config = dict(
    num_hidden_layers=10,
    d_expert=112,
    router_score='softmax',
    router_z_loss=0.0001,
    groups_per_token=3,
    init_std_router=0.0199,
    norm_eps=1e-06,
    tie_word_embeddings=False,
    optimizer='muon_variant',
    learning_rate=0.00273,
    max_seq_len=512,
    max_steps=8829,
)
Below are experts of layer 4 (counted from 0) of a mixture-of-experts language model. Rows are named router (the router's row for the expert), gate (a neuron's input weights, with its number), up (a neuron's input weights, with its number) and show model dimensions 0-255. Each number is 128 + 24 x the weight over its row's rms, rounded and kept within 0 to 255. Numbers have three digits each.
After each expert's rows: "gets" lists some tokens that make up at least twice as much of what it gets as of all text. This comes from a sample of Wikipedia text that the model never trained on. Tokens count by the router's weight.

# expert 15
router:112090150137168151111169126102077110189163172105166148141124099104149116151127113125137112115158136137154112123163101161114094136128152138130080150101133121125120126094165177147124129164130131131129118116134127120088163151166136114122162185099106121158121145139129160138150116129080133108133110124157095155146117125072139153170137128134133105141087147132111081159115140135105119146119134150140092130188105108146131134118109118153128087169091135144149156154131124106131154116146167172172088126161101136113141152130097141153131138100171132154137124113127215128113125145168141124121121073139119161131176136129129137154114137098131155149102160136137141163157142152095133142137118128150125178115126109088144127136099143146114125091129114135126087132121085097102131110146151
gate0:109144094170148143155115106106167153149117160105130110189128101152150120119161144144082099087137122148128133128124095158134148156129110169197082105146119099148113150134099116158167119129143099149146103088064126110108174134131159123116182109120101108134112128128165132096094094151093158103168071112112137129175148123147155156150120104134122109123090084182120115153160142088160149131139121105111128122156111128105118157162173154134140127144116135125126135127194132098164127126106095108167113151148123130142136133163117120080116094133138104147138106118094111151127113136137147089127151114140125127102110117135132090135136131146164135145108131130131093144139128128172160145164184126109124107138128123084093134129127131149086106142125158123110149128125120175114132112106129
up0:135172132136142136113128099156137089132139111125182198087097108082140119146126157128138124167101154120117118140131135085116111131130117079116123110121155133128164116127117151118115134124133124139122154169136134162132131150177133109114120136130075136132149135147136121172121144108171148109109135132130150130088115119119096075150116107174177105116136148075116159119119078152144132133101127138091126140127125140171120099133094166104119131100146140129097098089133162143134146143131153133120168129127123132155103084129152141148093112145089157138188150073107119138092130110142150134139114177141121121105114133182160186124131114127138104127126123068107114107114143116131128107150139161158082149090102176127171151101120115131128195118098115115136119143115130168167121097110125
gets: " to", "ing", " for", " with", "ed", " of"

# expert 7
router:165064136175135067127114161097145080166156141136168151114143108171147184090131148097088096145150131157156107072153111147111131160098131116116121155120167110108137102088152106136103120146100092152123086138136099143092095120182107115102096121102125105162107194166158146149104124131123152115134129158159131129126137126115125141126143131154134118127121161136112107137107149145144107130121157100130114140118101091165149127121145088140106115124106182123141132117161125149112137083129124123174088086136126110082144162131123132109127103091154139133150110093122139087126089151118177111139153122138121148133095111110115121130106118130077167127117167148106155156148145113130097150138119132140155118125135108121149159118085103156131116108112104135139086090146114121122130119160152
gate1:097102098113078146134144128146152109091169149129166087130118144095125122078121128134122076138170101139130066134127119117098133127118101130110092121118099147131125122117124105094091094111131158088097074148155119125141118099152114122161129127154118131151121142173141164129132064096082150137106151104117099129146121153145087153138157158138122128116134107135140117119099145138151102125091167114173146165151157130153098099162119136097127150089107117140140139104143084137084119127103166116166109132121112077120154111152145091110108112130097131138168104092116149089127121122128144132120099132074104089140096104120113117136102130096132102127125119154122161112150154105110085115183099091129171137152131138149147114126149125114148102151162131112134063116143140167150139142141144
up1:146143131148123107101107104140134122087107116151099143129170126112116158148130126113140126132137111168192157127139115125109119155116133140160127157125119120151121148094119102149157169129143142163079123146109133129096171097155132090148119173140102116078147120122156150131181109136118090152140104152158155089115107086118139124109144095168083124090156111136120113118144131127126147097145122131114095066136148116125079135124159122121151089122167169122134097120151104128159151143159143124146106155101151140154127136145138127143153119098158121186105129101110118124123111131139128113088149172130136131187157109109081067085110112135094132148110135151158146089130099178116142110124141138130115130106135162113148165143113117149104131130126178108095181155191122125165146119149128
gets: " |", ",", " in", " and", ";", " at"

# expert 13
router:097094152148156145120130102105097119143159124097178181131178077063134101169137126080103124119156126131122090119142118149150132156114175106104134128115132129106155077103159130130147134107104097153124104146122088162119152154134148094110101135116115111157088148151138133171158121163089151109117097164139097128085147105123132149141099136145140091122103162122143120125132141137099129133100157127154123145127092128141147101146133107149113115148106153130147140124136126122091138133160156122128130100118072142119145124115094160145157103120153140140158104114131174098126124136155174102102136097152084128114156124112092155167109126122089155117093122130099143153132158148128120136086138087171136165143134105125164158161115099144161132096162123176132105132149100129107179126157166
gate0:078119107106117097128151138121137125134185119183115101101142119090124130158137169151149126130131149149093139107092139154157135123093173139108127107141155116121126113142128105141159094111123127071126124136144157071121136109134149124097091121120165112137112120170117170116148157153091083094144090136132117135155121134150156144150101158111100130078128112099092144182154126111128100142137136158116141105138132125165133102124114123136144109171095141115136116119098153143106115091126079149123188094152121158125129144139152095152103110123137114160126126110117173132146113117169130080115126119113125120163115138142153123155116151134160097096124142095106104121103167131137084108131134122162146171099156138117120123109088122146110101125148127139151123074184124164090182080165123
up0:102098075160110152136161153110083139089132142132150144132132097122131139118146132120146125176119145151108090113132106110107137149110090198107118109133171144107167189124131110161103114104122127130119144111116124144101070169110104147105095107132171125134076121175134145144139116087112088097126116161139107148124069150138115123146131154164164106130149120149126143143153137116133070118139121137099131121154154121151153114115114126117134200147107107091122122126114151120163119116096088096120162155162110142163080104149147091117132114119130139163127114085102149161145127108142083110141105119086124150137108122157160120112138137120111113098127155116136158118121160099109132106161103139120137188112156113175128107118095140139088088137133129100106102148134126134106153107143119
gets: " the", " (", "\n", " a", " |\n", " The"

# expert 12
router:098092159115134201092152128089116081139132096113130132160178103087121118159155146104131125116145126145149108125147123117171136150140129135120100175131127107090155089123130172104117105109114130184124105152159119166130120118148130112121158131129086124160104147141176156120157132132133126081119118145151094137096119108101099132162088097136113125174123145160126115136092165114104118121079154111155093147122098106123139126150149098130116138178096143168153132120145106086104137125147149148168114136140086151112166167132114141112151123121146125130134104153148111094115118153158132130099160127164109142118129090119140175145129138120109115122101135119120139134139114136080128154061120099163135135133139110089173115163083087155179122120146099113148093126143108104119141093117137
gate4:189114146119152145123114148153138150156093136122145098152160126134091113153155122112164132101133116139151124101142166108143122137167111126112116153146146088088158143128111094106113109129138168106107107160098181147090145141117091136144123127189097087119145168088150121143131144114122120117077136135138137115141088148135145108137103109147054101125115153143156109125100156134130115156112132141108078155141127140149136114178105095136153126115086147182168162141122114109144126137115121124143140138157143136152100146130123132116125082131104160152144131120105114159132129138131097115094116167146114137121181141144144129091169120145123117142175145077124125175134111135092122092123116107140146117175141140147114091104083123147149148150136130155120111176096098118096071095105169
up4:112143105143145154102170122087130114136137072130099144123114135148111155087166147104101118143182140136151123159155108104140137108108118102127150136134139117155104148144121172133125172175147109145127129131153116112156109066117130096149133113125154158128113100133128148107139167156124119101171146149070132120151067142133111140159114115177146119116131143158120139095127134140110116132094191117135108115125093171120080136099111156134112135109127169102049081102101158128110127103148115103128120122097138133141131089125166142098149099114139136089107104119121153090136118134115126099125125146151138119136138144166115110157108126158154184149093103179117082153125140136136152134117088088106125145095140139124142153168168156129100141125119109139129113167174137122162135142126095
gets: "20", "19", "-", "\n", ":", "18"

# expert 2
router:102129145132098174147158098125111088099163065101150141176142116099178116170135135130122156124126129141136074141156120131123130153121125112113100144129149125118137122085156121110133132151081110152197105107142099115122123139140115105133129121112082124126092154143142151132178103149144152130144099146152113136091139110153100144190070095135142116109123133167160111130108142132106091114119125104126114169133112144124129122167179086151104115188121137143128158125155133083113146132137125148127101110120079148117141115117112133179141078147145158141164124096128121129109113153117146110121155086160100154134120107124109151142128090113126175121110135143108136134134119158111130152098120128135148135120095074086149123151116106136156089136140135159181134127174101093093142094145116
gate19:091128125175147144126106106127120068165108103123141126152177127132103169153132101117115132112101125166145138158102148179144137128120096150166136096147145111079177112132125150130090126104128129105130101122150069102146128112107118129111157117148131146128107116096144149097107142125137173132142144107100141118104153134190124133173156121131118121147079082158154122112117085132097133098155159144136100109173098109159118124158113153190154137146169128130146088176147113143134141170109149117122108120136116126116118095137131148104164115088122145143114115127148096117089138150120091111100170102115164172108117085120121134142121165136073139111104106146118145150126161164131124065113160100120146113155140125123143132129128108111142164098079106139123136108120105121146126135103170
up19:167146145134116094144144138170095139089144110117145145093168156135147132115114148144138118147153151135135128120110169135120086126136177136068143107083110131141145208136129164145149135149104203128154166170124122123130181153131135135160113123107087122169167131134134151127128124165166098111098145162131145095121141134098193127094087115137128114152134143138162086094096125133122091163127104116135157102185133119131112137117145092118152128075120126126093171105139138122157141141131139149133125150166143108127149142099126112149126150150127136138119146135098149138101074105136104140150144138122103140110129155127128100144132114150123124128152121108102107115135128102119118127133125152119155129123082115135108099151131175110115082108149183142107082111134105126168126106138058
gets: " ", "19", "20", "–", ".", " ("

# expert 9
router:140130179124091178075145078142158126168195177090100154161163123066159096148153158130119132083113126158122093138084100166148105143119131135166152140112156104117118126126166120092157111173128124141127130136145130167089120169143192127101103135084094113152134130145130139166147105120098133118118141140141114156100157124133103146164116111154127124133117117174169133136122142170119102153110146110127115125123146121143134112157127135162115129094095136135153143125165112093127126119113119137143114119141132133107132111115123132160135121139147194152138115104142133129097112189169097121111149128116106111131110112119127113141138112123117137123139160125102150143160143117138111128042098111150153148160122109130139125113108116141102115133121125136124112120112109127206113089140172
gate19:111130119139107149095151114128145108155142145125159155148138124125142141103105143130121143131118146139155142055156098119085132116118141153155157124130125099145123147161129174138115137170092133110098080141145162143129119188124125125111148125094162137151151126112130101164133135135086134141169134091145088140086101123142093133139121127134149110138126137119112108145115112188125121169144128104133140154105173140139150144174146161150173126123124143136130131048134144104128103116105130110096131144102166122156108162128158069171125094079160159133085148104131120123116085099150081131120149154107086122143138103123175093120094175129116146155163128142107113201140131131125124113136137100144126091144132113131147056118126126155132091139162141154117149151112113137148119124133146
up19:120099170099138118124126140085094083151136125122086126112126107135132165119151134147128143109157130098134110112167129077126122130123101117163103125109146175094134094138096116159115051134102131147161127134107032122154121152126152148126117146146098144105140069139087130131104181156124157154135115129169177122153115104114150140113151140138111144156108165170147126109113125170095138118133127143083113111160112121154098134125130121125176164132131115131128131174153134141116123116137136144108157108117114125128111079120121128161111116124127134077118145097135148106104121104132120151135150115095169145101100128140134106108157145140123107119126126121135115098128108125104121132122064131156129112187145152154096108124144152099153145121196104091111141143081134060114121129134133
gets: "0", "1", "2", "3", "4", "5"

# expert 5
router:140127159109111133107158132111103128150184118109186132129134085018118110123148161123081172084159133151146100105161106126133078120140121120119102156111153085109123122116149136126139118087142096127135124161151128146087121153157117121131162171139075118164095179148143148164136119154119150109127101161147109137087164114106118151108138135136140107167092137145179110114116131144116093134116160096158099137134092104130163125135146111146110102118131141166132154150184141103115132114153118142156127118134095142092134176120121156124122116106150134120145105086168133121117115132130136115102145106146114132113138107091091114131125120115130121164109148160092133161136127166119116124123116134130141150132117098125145154166118093155133124125159116133146102080154117142091171094165150
gate1:110107146150107139159131140093114169158123129134153102161095146086154179085110105158132046130153165152176108118077127167146066125178093161152111108112173096136153115135122130110115115138111107157128145117126087153146146148164178141174102164126142137117123129124133129136120141127078181129148117134131157124122104133102119130112126122135142136133097159072124083122158123123119126155096143090119133094142104125119161115096110145167153150157095150150127164152148133144131138113114118130132112172139156168113121128131126148130122158144148123129143146096116099153161145104105110122126148141124119107142154146122083085143142147074147100149132124139098126119129130166128141151091072112144149119099117128103115128189103110141129140159131138134158113116117150073120095109135140
up1:099091116115117101090096113177104157091165156166130140114110123168098107135113125139145159132104152126128137054145133135122132142134099146102086179144160160139132147143155109121126153150102137143114144114142130144118091102068147143148138111107138124128134150134157080149118163076120098148146120111100131149131173146112152155158127101070086134149131138189148090145133117156098147120137135142077119110120142125137173116133166123127099126122164099128144130143103102133142105106121162111101158146104123140108129166167109143117134100120099126158144136139159063095117119148151130148112126097144108152111138111136175100107136088109126135138156136120153147136114124129126099078095098146126147105139075135172127085127115178123130110121126143173129122179131091146099153137130120
gets: " and", " a", " was", " to", " |", " is"

# expert 4
router:118129140194175170118185127104110089143119089099160144127156097095149116111142150116129137122147118140147091134143096146129097165133168102116116188117160134101159112105136157122126130138075098146150089129154109122098135165129159110145119132120103119162114145143150148145154127151122149121114090142145080163129144121093122167150095112172177116182095162165129092149113163132114137146112125136169109137152088120132142120164160104131103085119120159159151125166138123089136152119147123130141101113137095123102156165127100137130128114117130132150153100103143147124082098139164171113132134108132105156120117109118111160154097095119136164110095156139117136153136146181120085147154096106163131159165086125138150148137122141151156097124137115134116105153142111146100154127154135
gate0:075086123137109162149130132121139150110117155118145131138120139098150133100119113144132117152145106086180104183153129106092164119144157115125165131141100131092168134121131120095150139134121157147097123157121143124120105137086196125111124117105153099178114118092133118097109125115135125153103135120149109126111136134107133128142158118141138153172112130130090084081121137143129146117092107167120138163172133103127146141146138117102077139113112110131157177174119131072115115088127103134131087106113148129111163182151081068116113130147149172140142156166120101140142172116128142124112147127138156136152124175131186093184133105177106178117148128148127113135127120146111129151144107157134149098146087135129136187150131119138143134127145117099139104129102110168122123116127104
up0:168162108156102153135159077138085109123113117155130165165142164179104107112120155140119130111112148115151108086076133159119112105107115096113120164123161110113128158127164128132125123116126092131136124171102138116105104145134103145122110136124113149147067128124131100126120111151123132109093100168085184138117125127117148143141129109165118107185119088094143135131147139066142104126116122143114136126156145145116101108133121151166152128132141160126092109136135108152166123141112140168105139135133101133112145134148111119121130147107135114092117128102161102106094105171124182100122043167100135150095081104130107167077123127144121105158110120125138110118145138120140066134145129129133077130128162111150180121124140114098144116099142129149133123164092138157138121117071103
gets: " |\n", " \"", " m", " In", " M", " for"

# expert 14
router:089099124149152159133129083110134117177162121105146162115188076066156130140156128103117167126127119182161135125133106149162108143115122093156090143139162100115143102100142142140129125147111102138149115121151122175101157150185171089111155084116116112128114123166137140146144117147101125125110106155152091129078141089102112143148120101163161112128119145180124135131088151131105106141085159105162089120140125134139158126175150148130098111140103129162141153154148099126096150086136131099146101113147098117110189148121112150115139094122161149133137091094151166117109125116128165116113146099143125121130137100111127148145099145100119151164102129130100143158142153135103100127123123116163139148107112145117155158127115114136132101108153097117160104135180101142108133107144156
gate1:179150177136121149095125139126104177138115104182143136160104140127139118108159092114110181155161118143122104133195145084092120116143125118149076071110122138133127083097145144150120148181135126135103134133158102098100174135137135141120132137106088094139170146082141154125117136121142130142127170128143121123132182110140131096114092134148172121119101105168154117111133096096145156117130113146110095137165110162145158157171124126157118123113158126133130110145110118168125091124127099102176091124099158110107145162157134110107141122107136134137137137106118138120101152094090153115097122091164156150132114105126104116165120125151123145094107115122153153122123154129091078153124158132127155135133137141115139094112121135137067047111132124127148126108133105119121160136136109
up1:160135143137114129121112118117110105130073150154142089118117150135140143130145111150124132151143085131076152108114154120159107098163088096152129130147163116119082094155117134121088142124113127107156098125141139124115118129134163154151101163139134140129098084153111116138103131127139128083101132091132079102133124097099151118142129107110161112123104149150112165118132146125164118141128105120112125119101135107154134153174118145118144127138136138149114156085119093137107136125110133112157123121106144146104159113119145139107147136134131100120100112095135160151159175097160135161101157152097124111115076082159081109191102136133133144154106119092054150162108178181121129107073134148137110129122167149174181107137124089121104128099163148136171152165171094111110114137119114
gets: " of", " by", " in", " with", " on", "0"

# expert 8
router:066175105081151141110167153153161147153118095126133157147127087079147128091141133096124151143193140153151123069144116132124129160112138132145141149121150129111141138093142152098119096120096142122139095190134126150107193168162153112138198164094115110127112110156137159141149113150093168119129109126130120149125132123126101125144081089138156103132130141152132121136128111146110132144123140100149135155130124110123127109195124083155081122144094121129147127165159092111090151094129142124117131117122114154116134139109118131086151125079131122141131103141160155079137129106143174121117137146137125149101113132116119130125116103117121144172120156157110162172119108144119119150114129125184137126143129113105141131149143122149141114138142107118115122135140104133208158123164171
gate19:099162127133144135101125111109140134127093109112122119145107102147122117126128135089134081175142129190127096112141130119068100149099109129104082137158126135125132114135139155081090111192152132090126155103131101116147121125097122097106153100131133154117168180086156164102172148126127154153116151152147106162129110117090122107118124113106128085161143126146137135135103118106103153173159118108124132101185125135098125103136073154120123085123107189164129123118134111149116149111120137145181110115134108148137125124149125100143145147138131146135131126115108128132146132102177179064157139117126101148118133115190141184113152156139134146182151106128116117124124109156159110142142133113141148100150080139130137128130160136116156129136126128138123108118114092093142084126188119
up19:159103169093111116183135141142152131131127095105127143158133138136161136091137102127119137109108153109159130144147110135159151117146143130146112126136095101126114139103105136144136142066157089129135121132144134175115105156157127161114091166131166103135130102129097112149093127086118150087146116127109170123140118170138144176141141101147129116131108108089069130119136109146126154085137116158125158144092146124108173124154142106149154154147132120091163132148100113089151106133138111109102090159148119122129110116108136181049101103116142153124159136123147134114110120145136171173137124113134121083140135157110127127161092108098137104068137150108142122137113148095103180151108145116106123162107169074113097142146091134148123147132134135133127139134119154127074162171115173
gets: "-", "|", " |", ":", " the", ".\n\n"

# expert 10
router:096113153135195126172130120134142057164101157078145112158136109144141084131146105078092118075142142132118129128154103141143077155120136127157116150102123114142161126130155143144143131094115117133141134178137122157118125139133160137095142139093133109139129142156125095128177114149082144100118118131136125123100131087108118121123135134135148106105139152116159106148131159175040125138102154097148124139190121109143152107119109097129117103123142160155124129136072047144126128125149162160170089132166133144101142128113117115123128085120138127127142122130142118126111133127132091101100146127120143134137145110122111119123092147096065108116101118132116147174149148137119108123177134076125133169144126117124140178141110115126147130117121129132145128095141137151081134102174124
gate0:110102141129121137117103113135125108162116100155090136103122147142120117109137120138097097161099114092115142162122103144130117130168102086089092163135102136176157137141135171143134117126158098152143119105143164123162087181134136145114134112158134122122133151127159115129120142109138148101139179144111100091084156143159154163106104133123119102121144086115106113178077161135108117138143137143164108080134131153134144143122112096117098118115153167153105146149111110130133139150145090120152125112156116158117148080107102099103111125093115129135131104133137147133143111176158102086146141109194114147103150135165128127125140114133157082118124146159082143189119170153111126077131113130113136124154121098135118131140125149142107132091126163148148112104101118093133162071114054
up0:139096157146154094123114097116122130164143133149097132100096128141140141123129151138124110123101118102176144141119124133085082143119125080152105135143144125152154149145145129149123116110183110120143106132123179080138124196115159114113143111132163080139160167160133136171120155153137134095167173088123083078109151127141142159134092129120121095138186110113116129156080154125120133101108124141166114087149180110103127147128122106118127097128103140121158120167091117120136135138122101069138144120126166138106161119121125102122113116116150138148125131113125140136147149165146108089161118157159103152151126140189132109107151092153148136106133137151136156186103144180104143084142127129102148087122106161157108176103148139148110140101129118138121085122095119100143130121117126
gets: ",", ".", ".\n\n", " and", " he", ")"